python train.py --router_noise=0.3 --vocab_size=4096 --norm_eps=1e-06 --seq_len=256
Below are experts of layer 6 (counted from 0) of a mixture-of-experts language model. Rows are named router (the router's row for the expert), gate (a neuron's input weights, with its number), up (a neuron's input weights, with its number) and show model dimensions 0-255. Each number is 500 + 25 x the weight over its row's rms, rounded and kept within 0 to 999. Numbers have three digits each.
After each expert's rows: a language model's description of what the expert responds to. This comes from a sample of Wikipedia text that the model never trained on.

# expert 57
router:533522498499503543477520465444489572452462462512511486490534537489480520474462452487500472526510498458467480504499456486505500461473513470520502545507508496505508494491526503516554502496528506512533524477498521453488479534497507552502515522538495497481527522507525452453551454538480488492551535521524520511510502476498473459513508522512463490503451511492511463529493500512457486500502522480505471509533513507475505509506521477497465523505512474493494519491544503505518501547466474517520509538590516514498487539518487479481499460464482498436530484489507501500543521520461521504488521473495500506485539473497499495525491494511508500516483487543516523492512491513511522504488496510528530478503498512522521481523512499502509510491494494467466528503574552551524521510530493
gate0:509489521500489469488483503470522523466440505506489471466503499504464496556479492535502526461534508526521503517470495480464492516510529426482504510494510506478475504468457490504469527527546527504451517535530481507516508497506523505460485517448542485512503500548469493514555521490497503484495511481516483489474479477513498494480432470520529453454505509532499534496520487479500485502499506526505484523490488513503511479567527469495483534502514506492519491518540477459509472509498488516533528513532508487503450543494498507497468499491436518538506478505477487575537545527492520505481497499506500505467535487529545504522523521523489482501519489521504504518525539478498497541503495473505490520491541511508480462503457472478469443503526529522494472489511492454449462510546506
up0:495503498497542513536528479526486470514532497496497525514513504506505484462525546494505483524495503491513494511520491507509484503471498571530496499496469483479517463517545534506527483465437475516534475459456479498500495529542491496514523510544469499499505487460541509498435504487511495509502486536482533498516537517453532479486521516485504540494478498468520479500481504523483497511526489489476499484533539490501466492462468534503498472495538472514492538463450516522483532502528482539486430457478480505519526492486471511530540515531564491497488532482500536442474480479517475504538491487462539532534444518471496481491451473482523524519511532486491478534474491518500496471496469525506501460524479469504509543505492491491496520493453481469520517497492464538537522488468477
What it handles: Middle word pieces of foreign surnames in sports results and credit lists, e.g. Bagnis, Carabelli, Dijkman, Finkielkraut.

# expert 24
router:491531505468499523518533461463468543493486472484518495488536529520473549473456486522485465507514495481465538461504493463481506492503489478492542512527537478465479497499504494499493496540536532514478524462518527481485468519497522536504500503505484482493509511493547492439516517503519538480518552485500481505497502475508498475502480545480488480504422544516495507486479491538442534499536517475490456488495526541463486500473490450503484524479504490477475511430500504504513519536476471517511514546573541479488503554515450507509503479485491523463539532491469524501486503486474510527497502481502494501474494512494527497498460481507495531512502453545467511497512452493503515496507483505512563498529508522492503470529515521494501534497462513485517485519567519506526505499535492
gate1:467486470468525517522497525515468507543484458537531480526526469495514471463459475507469477522501478469482487490489475499509477503501469503533524515527509528496469504510530490501485474537482518502473524536477517461465474487526486516548471487516494499501505486462507504497565531510497503485471486484560548492511487479507564460548477534516504478505487478477451472485539464538499543436469452502485509476504519481489501486482481524554525562517499479535493486480522509496504477478510492504493538513502538512506503500496514513507541465500507488492513486457494490494532495498495541482490527449492495523544500471493497488480516524539449490474446523494511533500490480500483475504527493519496423463501500463511514527490508516510528497473483499556543488531490531512478515534497489
up1:498529471509478478518542500509514533495489493428499446510489505517479472501530459480503504489530509498484545470506461506508532508508535455469490544543517496466550518522452488517506522505506505520510485522496504544522515495524487504517471533471480467501455513500508470485505471531530490535474490461502463493478478475472523501517496510506463477506469480521583502457501510484539510508543545472505504507483565446513470512545470461458508535512514495502503518515493480521489499496502501497516551503512489504448496548535494501480510572488474517485495496531503502529524458527508479547511473501500534531517489464526487508485456494465508520487519536501495546503494502512509495502537503513510457526500521498515510496482535497508512486513500518526480543446506502481438510473517508
What it handles: Short consonant fragments in the middle of longer words before suffixes, such as syl-la-ble, pro-to-types, compre-hen-sive.

# expert 0
router:512528467478467518545526491446500533481481490526508477474513525519507543494501482498474497523512556496461540478506497506487534454508449502468512501527492431475462457482498481543493504517451509531475562474452532466485493509514529522497524522515498472495504478472554460511538476520503514511482507491511514507574569492505466476475506514486468445556491497507471510493462472528484507480511483476500477565509498485493547498483505478484454481482508518475524511499516488466523523529495500516489535530521516490495488547516488464491522475485483512489503523499507498496512537465482516518494529454492545510468492488489503533454478480497454516505495446514498519503498490529472529497478475482499526509500518530534519468530527518475521518499482509482486531511497518497525531496488487
gate1:493504513512493497463495484512469508486481480471477519498510558495502496533525494504514485553504493468479480514480523487476569495543485499532464492463499512534494494500460468556539460517478521479475497496504504480490458511549502486534569505476506476507508562495558516553481464480504470546474490518534514510517515507511524490508477495514527472496460477509504535492490488493544473492484541464516493485477474498526468499502489487537457475506509520509545510505502509500491546496478480473460501520486484483495508464470508499493434534459507486477494459501477525511477537516538512528515481508492543522449463523462471500515508490517506520528496535527471550509490517535497510470502453500453514514505486540498515497503481503510548515467532499517491495456485536515456506524537483
up1:493504502517488478495477502511462510499487456492521505485508516496485491542548521521526514496512545510507456499503508501482553495521454459525467506451499518571520515492452476562519488520503507439479504501505484478499507499558511496502538547514512491486522574517525516541475478476482482543478491512525517465498459549516546513457507498527515484505480509489512550493519492535546454537489523483488451484452504528503480513465486477566509484526492496485529499510517490521484512513481513504467502502516473511529437479515523528518464527491524472489462505462480508508483497503502502508532499499518523508449526536473479522512494516526544509490467499482500495527499506497472489455515494494452509515519502537520473500490465510488549531498522489533491482467512541494475478479482523
What it handles: Final nouns or suffixes closing proper names and noun phrases, such as Championship, Council, Convention, Association, player.

# expert 3
router:515523451483475516517522467463475523473452450518522471471512542527486551493456475469487469537521531495474503461498468478498521464496457469496525509518523461488489473472506472518512515499522538546516505467478534484488477496499535522491507475532474484484508472484513497486480478540507496520515512491520532519530488462522449476529480513494486468529472523515460476516460476489485485483512523468516470527532516539496514512465509458475486509497499528461504502484503496508517498520506486518499527536550521478466473520491477504495514500478476510459527475487493525459520529484480507524487496466504523512478498492497491544493489465486481506534507490535528486525538470526464500541474472496551529483551493527519532499536528531498537528487460524471487521571523534524527537495513458
gate2:500457552538517532546496517498501493477470515460523512502530513476531536481547516477484473457526497506439499538510501524530512488471497461516546479490529498488510523528525465475496540541437525483526530528537529530530494491475487465448509485502501466485508475502521488491466511461512494471479510500512489521544476470500491498508520522477455475495457520514474533496508544522495487477477565479545507523494503518540505478465477532483446494488464528501480488519492502499509488480479501518484487463504482511493513458476490474505547465483468519486510485518484512484529554526509431493508538502496486490546526477510520492467484509477513529488458502495537500487493480542503496539490526464493493500537519517478522468484457472519493543492478500536488478469486510504523496498471470
up2:514506508512500458493481498490464504518504490509515478519518499507526453521487490452531464570443472519524500442509485549484482484514488528477484484479542494512512466473496466520495506528553469536487432496477507465431495489547452445532483481490490552474459492481482524507524506495484534532529484511470513471529505496529515521517492494482512489492530458510512511511505472514506513472505443474457491519465527500454479543509493455470488520533501545483475500450504497475450518441487483492526481508490496505484536522487531500488474493504517512512496481507468500548480482478494543505523473505489469480463499493508495481515501505524493468526478504512508479500513490484522461490459502514488525477519479508481488502531547490472490492553513510468498519528484453465489493513528514
What it handles: Pipe separators and line breaks ending rows in stats tables, plus coordinate second marks and codes like MPC, e.g. 40″N, Non-title bout |.

# expert 41
router:507523450471472519518526474479467530475461447522518462473512546531496549473456488478487460535523542484460505466493478487490519467484457452495524534530508465478489480479510482528514513509521523532520510461482528489486476487499532524489520493534462484501528494487531484489491486543504504523513519491528524513533496474522449463522467493506496476532472510536471466524471477504482495494516524474512477530534508520497518524455510455461480489495502546477490514497484506508521514528490483521513529536547536473483473519498474499475509475488495499448518486472491536474521530491460502509486486473492537508473488479499519540485489460481494502527512479534523498514516464515463501542475475495547542475525512534515522478531526541488530523481464519481496514559535524521527532498492471
gate3:502498497495474470489527497525512470517491488512495479490540519544510528515477557483509517481497511480517512516521491511502484505504488528524540459546494461519495508504508524537513514507554487505505467492470433450499526532566513527543521516525467480452477547564547534522536490505530511496518555520483470488477496496476486509513479490497513524497515519491500516498464446501516496538513489464474530503514510484472477496525499521507508469450465509509495476533497481513536530537498520504521527497510460497519492529482498510494481479539508497539531493502486532503513525515464444546475522458550518524499485455500508482538507502488534506528563520507533510463480500541465507507480509498496493568533476499465503502509458512476503496457466491506508489518523529477500510456492515
up3:477426522493535517513520516502531494516492509472486486453492553483534501496508516436490527489473480486540531484531466529468490519470495491510495482507457479478500506508500514494497502527534470573500544502484477459551538508485512485523542532496530457498515518506509566490476533503497466528524460464501536495479496496520518494471539503510467485516498449492510513482496471500520539501477479497525498470464522500511490565507510524507514519479524532545464495492482515512486508516496455509524515538526501514499446538530556501478478486527498505465497505472471489486499455518509512473517507508513511503477509545504531497508475462512488508507502493505456486498475503462513502479519520536468543475540486525509518476470505513482530470529495543540563490498495484540536476483503516
What it handles: Line breaks ending list items or table rows in taxonomy boxes, discographies and election tables, plus spaces between coordinates and abbreviation periods.

# expert 7
router:514518464466475522519530478463482524459467464514510477479519541526487544488459480488489475554523530492454505462506484477475521456479478456494521524521521455486479500484510456521513509519509514545510519448470540474499494508485528522495505483537476475489517483481539475481489467551499486529506525477526508520518503475516446481508490489519485471527486524517466479530463472495484509486526516480507478542531492533497523531472507455482479485494498522459500541486505515508535509532491479517511539521539518480488486533488469519496502468478493517443515493475497521474497519503449496506492496466499525512468488481492499542492492482476496515516505471530514479521498460521464509541488468478532524486518499553517521481537563542496529516479457505468475527551528522527524532510486465
gate1:522473465500495487524518473497539523501466530447503524514515506522505524502478474496503480520482486544436492540480521484510501533506520458484519499459460507550526501519452478500484502522493502499456520498506534500510540531495488534503480481549518495530536484492508512493499516471465478546521547496493464492487540525497555524498511507480446491504499589524484518531486526523514469470453521506519465502515499496495540501512528482553500455529468507508496473493472540488499543500524492502459526545524474475545499515507503532525464466518481506486530506532499471517499516494507488511480484512511492502523507466557532535492518457467471488513541518490512475499507448506456489489490499512540479522522459503506495528502471531451518498444482508500503476508495539514495514488488482
up1:519485481471541494486509512458481476479477483480517515480527530490495491513481503488535494543512491517503458516469510529581462491517511503488478478521497487491472499439519468479496492536554498561484441495521497491486493496495497537476526465485458491498490577543504550504515497515512495516508468517479510502522498512558535522518513449474481497443522486496468490510525536477499495508538511515492513463500483469509517486484470474514487548508519478507458481482497521521495509513492502473523514513478559501524534512544507446501539507507484536496440527483484486498520494516494454442493492530461486492497487515453462530495464496480477505497505540509467530500527514466485523480504493517517518461498487506491504484483504486541525548507511513491523539504482553482487465501497467
What it handles: Word-final suffix pieces completing nouns and plurals, such as -ation, -ment, -ability and -ies, often before of, commas or periods.

# expert 43
router:503510464438499526493522449482492524491463456489504488469583515470503513458477480506472475520514510466474527488487466499475494505469471487467512509502486462501511520494485499497520515500512534480484496490477519511514475503516534507512514478496478458486518518494532497483534490516493502512518519497503502539516512478510497468509482557511483489517469539539524500539423467512472519498550538524507464520533506494500545546492507484475452520488482480469462493453488525497487522511425472500522507486499524444496499524498461478459502507501510541456506472490462506496495518521497506520490476503490505518414480485487463505485512497471503537520515496529513495534492418544477515532486496525552512497517484542486502480527501513521532516488476554498510494515524502508505509509509493
gate0:489490499490455532455507496508485504503462531476499498514519500538476451487454505441489473482517471487504461481418525505495508531486529537489490487472494468526441529481492499513520441507451516469478493503442480499481523510548467512512487504474501494538523522520487496492519503477480511496476511485473559490497508500513456490501490486505557521490538495513492502510534506510459479495493471504510446473445486522487523513484466472497513505478538487474484438484507520505472517511475498510520502520507482525514488515522494513461551479496577470466528542475505501481507486476511483499501496495536523502477465482490441501491510494488495488507508516514515506505463448525491479537520505479501515494503498552521516518528494464524511475524483437467515486457513540452502491516482507
up0:541521524499512514535444507481501541502542452520517515511495519470537546506490501534490533514484522542500512478569505505484508476520466447511510478518531504487521494544517522505472534485534491537554503510531509504501483459466551496494503493433503495450482470464474508498417463521494546501462507536519470521464494504488525488468482492523521509496458514456484510516495473499507518492506519494497563496533508517489477487472515471502494489489502522509506502491504474505520470525517473471432486513507511457498494523492489466551467486509457523500540487526525476534521511501486491496485491491485499515532539485522554496517490499517511516470514465490497503474519505502492494482490486543513502470488508474484484481461483496446470508471485523524451493548524463513473518532491493
What it handles: Short letter pieces right after a word's first letters, forming stems such as c-at-alyzes and ch-all-enges, plus adjectives like red, low, short.

# expert 1
router:537509473493468487503518492497511514489476461496530492469504554519520566495480512506494468507519496489474509523524500500481539440494476511508539505497500486502497500474517510525545495551478545528519540446499493487491527514505530505496496522516462496495539515460486490468505475511470508511495522497521517517534506500504459462502514519504475505550486535538501475514513497502470513544523494506485437516536537560475514509476519499484486501498479504449496500484521524475503557490504490540506522539492533507433475518488486508471492490499500483477526470515454531497486516515456533492501496474502552513500475498497501490504466471522454531528544477528503527512494449495445510537454507538534513446528527524537557496539516527511511527461500491489522507481527498505508489549497480
gate2:510494478525535485499495528508495497495519535508465467499475496504540493474467497507494518473500498430531472511466483512486503500525520498539483509521464453533482527476485465467499557473464521500470518518470475483462479550490508456505475497467470519507456520500521495506456490556491461493482474473477488480498467469516511466468495488498498501501506470446476461522486523503513517491510483521501533466525465514468500521521508531503539519495483515496515517505524542578467475497533552539480526452520486491490532477476506492476510482500491479505478508484512485485476524557475492510468524458525578529522489476481478511489502462479533509526504521535509495494545517500535489541515491495506478525528530471532486457497516525493561484479516489465487517472510512494546485500491496
up2:528509477484487521510459505512512520493492520517532467518521525470493466499521510521506508504512489560493522516539502539456504488518475527500484443517467568490566489529488485487509462512548511472517519480524552503516497484515491536470519511520531497505535497489527475524526519486486527508490495514516522539451492498533498499546494575524499485538510495531543508500526480491513499503503491483482518523497521519468491553533504454500478481518488469523476537496483455464495493509476507447526473554451499510506510499484518477537512532495498490506523529491533524460549525460538518526538455523490512479486528510510514489525478516506444485508474498529513550459481527494485479480485474454506500482512475526467514524544517506519493526508535525511503524495467494450511481490491521
What it handles: Single digit tokens inside numbers in tables, statistics and sports records, such as 190 lb, 19.6 points, 30.98%.

# expert 25
router:524507463485483493502523490471486553461470463528519482489510528524500542481460494471468462533523552472478483457490491459509496502490466507525525502514505460516500520488482476532487517501520548497481499478486518487484512513499523527489518454526500467499497490484504497482516494520503503520534493531516496550529529493519459476526460482540467489522488518524492500483504486458475519503519517497517456499519514540487490497440506492467489484486446545458488519466498537502541472522508472501554505499532502487466495494514492474506511497459475497481560468520508527457495519457474541547469481516516528513480468476514516526513469483518487495522518460519529524506524476518498485534457471510535522487513500522532534490526535501474543530497475514455475556540530492559505524512533495
gate0:493546530479509540460532527476517500470494453484523497482484480500470496474516459513504499500440581517480525505460523531502501544502499469491492468469472466510516507470494517530506554533478517522478522507493493505500561490496524512493495519503484458492528469479462496507494529503486488504513545488467546531523455553517517518482492486466484478495504509435532535474477478456480525441530500517534501497504528519457496486497514505524465480479502501457526487517505477477478480502500491495511494468464552490511460471504520484487484504539535541461523506461506507526522514481517476533482505515468491482476503485465472492515510521473488489498484495528545523500494477515513524514467499521503497505483471516509548502466514486500459487479531457511436528503528490533515541543505470
up0:514464514521505523519475474484507503480487497464485517494545509516526511455486511486484455492544456488488480498505507462518499464459490499479476503473513515485468484530469523504511462516518480478482458532492481494482461469515497531493497490493483514518461509517494498489512443481510462493535463512505518496480517484477495516491536531504548531523537502534507506553548519483491420480526447513520457501551465494511502519526479476463513495470480506508452491482496515531529495497498511532499555483546496478474509490451529491480541470466478489538476490529505486514537538506475481514498491522509502494508497523509482478456530477496525504449481491493456470484538522509483473478490565531520547471526486499469466500462476506543512503465534546511533474484487515487464491491494519
What it handles: Demonyms, nationality adjectives and country-name pieces, such as British, American, Finn-ish and Hung-arian, and U.S., usually in political or military contexts.

# expert 20
router:497528446460476500526513465459483534477477461519531472466510536517485554492478492495486459541541528489462507459493464480487525444478455469494529519521499483498495482482507479526509524498502520544527520461460535480478494505484522530485516488538470490478526462483532486479478476540497492531521533494522515522526499477532459472515474499511475474515473518534458472539461461502475504501516534455508473527531523527499514535475513469476472492489504518483490520486502499498534504533494499513516530535547522470469477526497483493507529478479482509445521476478494540474503524492464511509488491472496513512477497483468481540505498474484502503530501473511516509522525466527467510534481473499548525468526504538505540485537532534507530523472462515479490520546520526530526538496484480
gate0:525498465487516521541491460463507528476522488511502443513446463521507505482480538494516497516487522505498495476487511455547524512518535505512451517541456513458516473480508474495516506485529488498512497513520509496489491505531490490504525497454513511530520519554511491515478496497482515522518505520503496551492502467491508479528503478494502553505514565504482489467481498532493504475510523528522545509519517480456480484462492528508481501509487569495497497461488517504502482556512486499505551480533500529503462487480480520512499456499504494510561527496496454500491499510466489499506491471496470444508481514554567447498491497499534544528483526509537468457517500484470535506479445452530522479479511492528518529501551475448496472504493489507525514520469537515496502538510474
up0:451504498555511479505506489491501504511473543511503507455511495526524488518512489515522510512532506512489513552500450487501500460486515532482476461499495515517496488526533506457414500492482549515469520486527505509453444472510512474541466464558528477520476478473530505490527536490470491527482440476454490525467496526533528501480528519492525501531487514539535482503517490534519480521497526484494474512500459494539508519514487490535490545458508471484511505529494481522480502516526512490529470538488458515500495532480480506496525517525480573524506479441567517534524511484498484497486481506472508489449531455508480497514475530474489493489483504498489505537467500505489489499474525539531465512510471520507540519502509461502490538489531499519531483507511459499498538522501500
What it handles: Word-final or middle pieces of proper names and titles, plus stray encoding bytes near coordinates, e.g. Air(port), L(IN)EAR, Second(ary), batt(al)ion.

# expert 16
router:513529447469473516507518469464466528462459451509521460461518544522500561477462488478469464534526539492462498465497482469501539469485455460503523516520506474485490489486510479512509508493505544526521510456476539481486483498483529534486521467537484484478521489493538491482497478547494494533513521488520525524542493474518440479519472501525493475517487513548459473521466478500483489499526522469504479524536514542505510536481499445480486500491499541472490509490506516490519504536490485511515509527553522490469484514498475516498523480492497501462535487453482537477523519495480518519480498476495531515481488482496500532484499467480507510534501492533515488526523464516478501540478479498551541480533511543517523488533532535501534514483461514485488518551529534533516512490505473
gate3:525448511496533485539463478511440506504470513498483451513473508469516530489489521519483495485501549517485480510551522503501498527505448493497498484473534538493491520477455472482463513496519468511502546481479460508497475506514502504479471500470496509437504537483487465515480472545506482508464503539541485534466455506491523444480484546504493441480460509505455496481532489493472486546525490518504454497501488518474459495503512498506496479503477500475512483478484508414506520505512505528483486496508484514464520480534497449458495527511515497514497487514490535480500471514457530539521555515500524509528468515483515483526499467471547487524471503516519503514496491494473536543476518485513488525470535513507511487503498511466485503473464497500468453490501511550526504482478549
up3:465507505512467518473517493469489503485537491514523533502518522512468474506502485498515520512507535490515509511479489464479531486544547527503499510525470476504506477494504546524515463524566517482476462541497516531482548467541471494528541540521527508516493511517515475515500516479504494524536486479499522476493518500502546542495526432465512536518533524490516501510489457481503527508455500489518501506472538479502514511496497483513504498499525505524496538505530467550512484481510508510478531504481490511556459497420525525463465487485483512504490499491514453509508527503543525451446489508491506493483530509480460528507491472504471492518515502450494504529492514509480434491484420521556497457515496496490434504483504537518514501499527491490505534501518478459498475521501466
What it handles: Pipe separators and markdown table rule rows such as |---|---|, mostly between numbers or empty cells in wiki tables.

# expert 33
router:547505461436495494546507461473478525500488492491534452467542556523507575435476516477480473509529514482504535458526495495495495511493462468474515525526517488468459498485500492524527523500496555516467525500440509514469456479494537512485534512527494488487511467487506501510494523492496506495512510500513496531501501498524507444541492504539471455514477505514456489487478516517463523487497517501487474502527516503455486519491535489484511476488487533491490501469494478513530521524488512508502508498500502493461489517515467485493529477489478501492566495467453530447546513482500509520464486480498501513495460494498521521470496455495495520527522468511529499532518482533519496494502465570517516463517483535534526469521499507476550521499505554485507549514522500517507530529523504
gate1:504490531482492499517491543449505527512531532510469496494534492527501525471522495508530497484485522488505463488509462510513482501495448451537463505531492502481446495494488496534511500479476505518506504522466483496510521502452544492491515443457537498481495496509529533520515463510521458456506513476488458543480489476509504460492505499453479463514526525510457507504498500523500525573506510507445543508488545483520442505536484498514487514509525529502526534503480503492467486532466519491512523484497480481487495474513495516554503493487521523492447488537527500490487489488493466510486492523486518503496499520499520526469519475479533507548529482456481528495451460513493521500496531490554507518457473487485543407459504474513480504510451467514490494478540482470512487498500505
up1:468498505492558465502504493504494515510514574524462526540503465469507459530479486459506528455464506499517502467531491514514532463462483482492525480497466504447527526484519561537503491523533516509524508500468498544493514501525516525444523463504488499490503522473478527506490474524497492532481546472541515517528549490448477489480492505541516512511544479495516515490505486484530489520514505495479537486514496493477480533505488516533517520539485473461504502462486457508513562522529492538504476501528504490511501518485524495518547468500547495478520470548544486458473468493515493485530515531467497485547476526479500460512544511506491446538491494481533551557485498527468476492492494492492518527522492524510513522535501515496493463509513507495482516493474508537515490495527502
What it handles: First word pieces of capitalized place, nationality and institution names after the or of, such as Ind(o-Pacific), Tur(onian), Aust(ria), New.

# expert 28
router:496509457469478492528549468483492508493492474551513472502511517506535499488467528462506499493547536474505480475540482475493520494527483460479504513490501488524495453494470463516489505510496518522481516466503543444491512504496502490464536500530497484474533460475512500489494500515484526499525509540557502544549517438523491491493495515494493477515486540538472484535491487530492505505513511506491486573502538506497503522497507459491496491472479505490512535488512499476538510506458445534519525482509513477441424517538472517438522493464481507503511478451482519470525542461496549470474519487526492524519518451487536517490462505493478479516536474541478525514545484498502505508483505520503523487503471493500527488513494525491514516503469536450490530547516506513532509515493480
gate2:535473505506507541573534527505461492503484524510473502481511513527477470511517529465522502482554501518494522509516501505486540491500491491499524537466465501492491550512473483518469485523527536466478485483530493507498483484523488442532485503476470508470465508511493501477492488534505514532456535491498494561462521509506460506515463517466527496484505526491510471503501542522423530535494516516481447481479505516498461481513509506516511514462510473523518502578498498496543492498516539521519492505500507513524478477516485487520492464500477491552489491466520503504495496502506478516521443518506540512462478483466474478481491534474519498540497511490493478448469510497473493517455530502473507463532510577478491488542529458498482527481477538495499487535464499517481538484541511
up2:530466501499515510543527535525476473493498547522457503476499507523506501474516541465506515471536495518487506518518513546489524494479483505518487555461455490497503530539491461529449511534480531483490498483515485501478490514512491441554476488468459503498491502523470498499499510508470513529458530493532515539498512533494481501507500523474510512521511545482513468523483539558446494531477519536502448494485496519474484512511484459501510501465533477508529491535495474525551506516514525502520516487506506516517486469519515532501499474505481492547494507482520480474477539529546503480523477503523553503496446462482492473485494513487506499554489523466458489457488481524477500516464533504478505461509536549484501497519528449495500534472484529485508495522458504474456535450531496
What it handles: Function words inside noun phrases, mainly of, in, at, the, from, against, and colons after infobox labels, like Mayor of, Domain: Eukaryota.

# expert 39
router:539501464483477477514500487483455515457472492497528455463522566516491536456506494439476442508514500478482508478536458481512523487505488481537506536484520504478496457463511484544577494505500511538516544480450499498460481481501506511489521512581459489498504499511518477508485497530452499524513495483536512536497489439525475482526481507526478468505479514497476472503479483544457525511494498478532495503528502499497518522502579494504499511478498535512504525499482501492514510504496472490516520524520504509502473493532460503473503499494465494497497479463486514494557509515495500524442506463525502532484516488473516522502519469477500512550504488531550492500540505522491508514476499505524518466508471494548510485540502506469511502476506520471475535521538530541534531501502495
gate1:483459482552508499479508515517505515476516525485526511521534505529502522472512500488521482501478506504518466509494547500497488524468481499486468497542482503512477478499511482498518452481474560510478526502499471495480518459469504490500518530541485490543502477534552470502493499528495513477468506508538493495515520467479526480496518476535449544477482511460503524482459509498469504477517475523527515490466473486504488486541534518469508494495509505485500516492438539523518511525525481559528525523510543529481476523511518491487525500450534513511525507482480499515542542491489456546486512489470525467509497516492536521512538520532467486513485500488530511505487501491508478527491476550561462454520486512528530453546508495522531443476465559498525480471544490543490531459482485
up1:540508505532547483462501489482454482488502512542513492522554511520502498459523536512522513491514510528487466507487487491479523482523515478498484534471497506481505491473522485532505483504505514478501527506538481473484450500513528508524500504459493507531499504497559465458485489481512526471492489485541490465487476449514526487502527504477494491485479503499496553538494456522470482456508516451508506486526500439484487508483485498525527489548452508482516504529484537480522490523550496545555518463509516478471522507526525492513512475492536523505531484489479517512514496543505440495503497470450521488514514507513551548541523505515512445520495511505527496457493490467518493497498493519542485475518496537476518534537498475523539477451465514471520458486509455488527498459459460
What it handles: Single capital letters or first syllables starting personal and place names in lists and tables, e.g. H(artlepool), C(uxhaven), Stev, Mc.

# expert 8
router:514525462457476501521528462474476524476467458526521468478516539507527541486462488493504456516540532473484480461520493465500517476488475472492509520527513468489479494445497471514514505503517544521491505454501527470507473524478516519496521466523460476452515500494516502490490474553486501523510539501524537503523496471517468468486501516495491482514473509529481476521480456510482479510523518495528486519532516553487517528476521504478487502482504540463505519500488503483526518505478478516504538530563523494464470519493489511467531480461462499499516458473500517496519509475486536504473500475473533487503525471505509535496504465455507509534534495539539482518537476513456506560486475502545541484551497509524513471526533554499546522489465511487489533538528508531514530481507483
gate1:495470458547474494505510490520454495534484487509472492477529484490502542500502507488498527506533477441502482502476515467531490498483492552497558465504445458493540553494482506486539448488520457502460527503512498505564517484472480515506507500518503532534551491490530475490453554509490468489524484532513502511485510481472516513492497483504499498496478517511491527502497493560458534511504500473517522532472497487533439533497501522491467495500489473452472535513478468498476558539467469555496545424508505482494499528505502493501520520485460552500501477543496504483514494517483437525543515471513485477501518474505508490527510461522512515481496494510525476496514473485462467549472506510496511509450534509520508491517506518497501495524512488501498501477494503493514517518518464
up1:501443481570496501512486498564442494569470535497507510479522508484500520508522516508479541499535457483481500477509500487474503466481533528507535446480457501484531514478443510507543457480520468530465539496502528482573512493493493504494499478545519521460569522492503479509449556488480475490513493503502492505516470503482522526505484488475514502475504508499500515530493469537503552520536481518501521515485512468529454525451483525493456489510536471502501548506488510497483523544490476528475529458513537473489503508491507502512495542483480539500481499527507518534497520498475439509527523483526508478511492489521484505539500491517489528464514476518530476467511473501510502523478492498537477517478527506519525484472499516497529530523514506508504559520505527512496504502492482
What it handles: Prepositions and infinitive "to" right after a verb or noun phrase in running prose, such as to, in, during, between, into.

# expert 47
router:499525488460464542527528464505513525476480498527526478449515548542553550470451480503490443508508532484474542459517500489473492454508502488513548515510496469458509493477464485510559505542505518501494525487492533468489499532515538518487490488530496492474504506497523466499493513539455547515527500490498516494503521484533514504498472509496488490554476504512505477497459477489471515533506551493507465524519501507490514492469491493478507517492462527472482513460505512469506515508478496491505539493525558483421454504512473482489511507476500494502555505475495534498510510496437525491484501482506518512496513488469513498494508485522471518542487510514493521549521470521454513499495480547500502455500484535535511492537508524491474512456492549490469518521510536530531495558502492
gate1:494493496538525535502509521492500521453497521467501494499527516518470513502485442492501518519471451531496477507523494489502519487533530549449483484459532485511528503550515515483480496489541530519475473518505487505517477500529512491501539444520483470510517543446509498502501523474517520467540511488513486499534442516525517478474522515512482513520531467501489471487504490526494529537460521512499455501462516442503492502524480460506545483549477494512502495499491535513497534512431555527494509517547505478451508480481506527522510440515530483507523512503445522499533517525459504475543502476458486506482547529535485516471460503531501517545484514472517508478498491524498490460518474514485451526503488513505519478519497510456480496504503487529538458531496509497498495529510467
up1:498522510517520519519517516506469496474488569462469505479515501508484536440481497491489501519464453533509461499513512515533514502547498539449489493464541501541544480515519473523506507475546503502471502509526498490525491502512536449503549461548509498498512507487539503501510536451492508437544529486490496482531461527553508518465543513518464494512485460458504457494515479530496506520451502523523492517481510457496483504497494456489527505553464550525539498480470572513479543505460515521471513525528530497475512490473539514516495487497518482527498504497463521481520510502490487466520494489483511519493533533496451525461506486534497520541502542483529491476484494534513513458519499509510478501505500508474507494514515494452503514483503499532494496510489512520495470537520478
What it handles: Single digits inside years and dates, especially the second and third digits of years such as 1957, 2014, 1910.

# expert 59
router:506514440465465522513525465457465527473459450536521468475513543540506559480458485488479462536531530486464505466507487482488518464476462465486534529511518484481491492471492474525536509510531532550521501468475535491486482513496523509483521470544485474487522478504526482475483495541504501531513535486521529527530495473529450475517484485527482476526484529537478470523463478517476505489517532486500492525536529521498503535461510468468480513488490532476489512493493520496520506534502479514514520540528519456481497527487476502495522476487480511456526482485492539487506529499476502512477481481494517527481507487481500533508485468475498509537521482535499512511523475515466499530481471501530546493535499534508513487544533533500545527483460526482485518566523526526517524493507460
gate1:517459492494519479541473484505525519501502482509521429519477511490462502510476481528535508497540533466498489505514497524534495491494499478482503508514478492503523462509485476466508535489499520526491502485540492463487491510517522480475500520535453491552486505542522500520504461501467506540498499460514500511476553491499463506474520485510542504516503517513527469478545473484502517494514504518523480507491516491538506515497484506489489528465464492452499504487518516499464475486460488477489475442531532502552429518513495481532550455523499477462526437475481499451506508529566480534490544500520494477489493540496469480486503465507491515527534493449541476537507516470500523453514473519489519480551537537504545455493529497486529496509479514503511458459497468491519510503500480
up1:495485495517451478507511510503494535487454534479452507461501494522480486542486519484492504537475464499539531520473513478518533480526520476539491496502505502542458478500502442531515496477521522523495507472543486473514484517525526511510508487501495463524458489494476486511477469456447530532522527506545469502511498530508538476510467486456507509522444513507512464467531553495491480478503498552535495517504485464542536494535498472527496465533503514491462521570522514547482501526511521500494487477485505456451512537484485460471487490494502478529481509507514456492507508506532482450460561484499440472512520493520475501514486451482495522489519511518475474515495493485489468504492489515496479491489484480516536537481513506475499511458446537501484534492491472527498488525531507
What it handles: Digits after the decimal point in decimal coordinates such as 55.78083°, plus odd mid-word fragments and non-Latin byte pieces.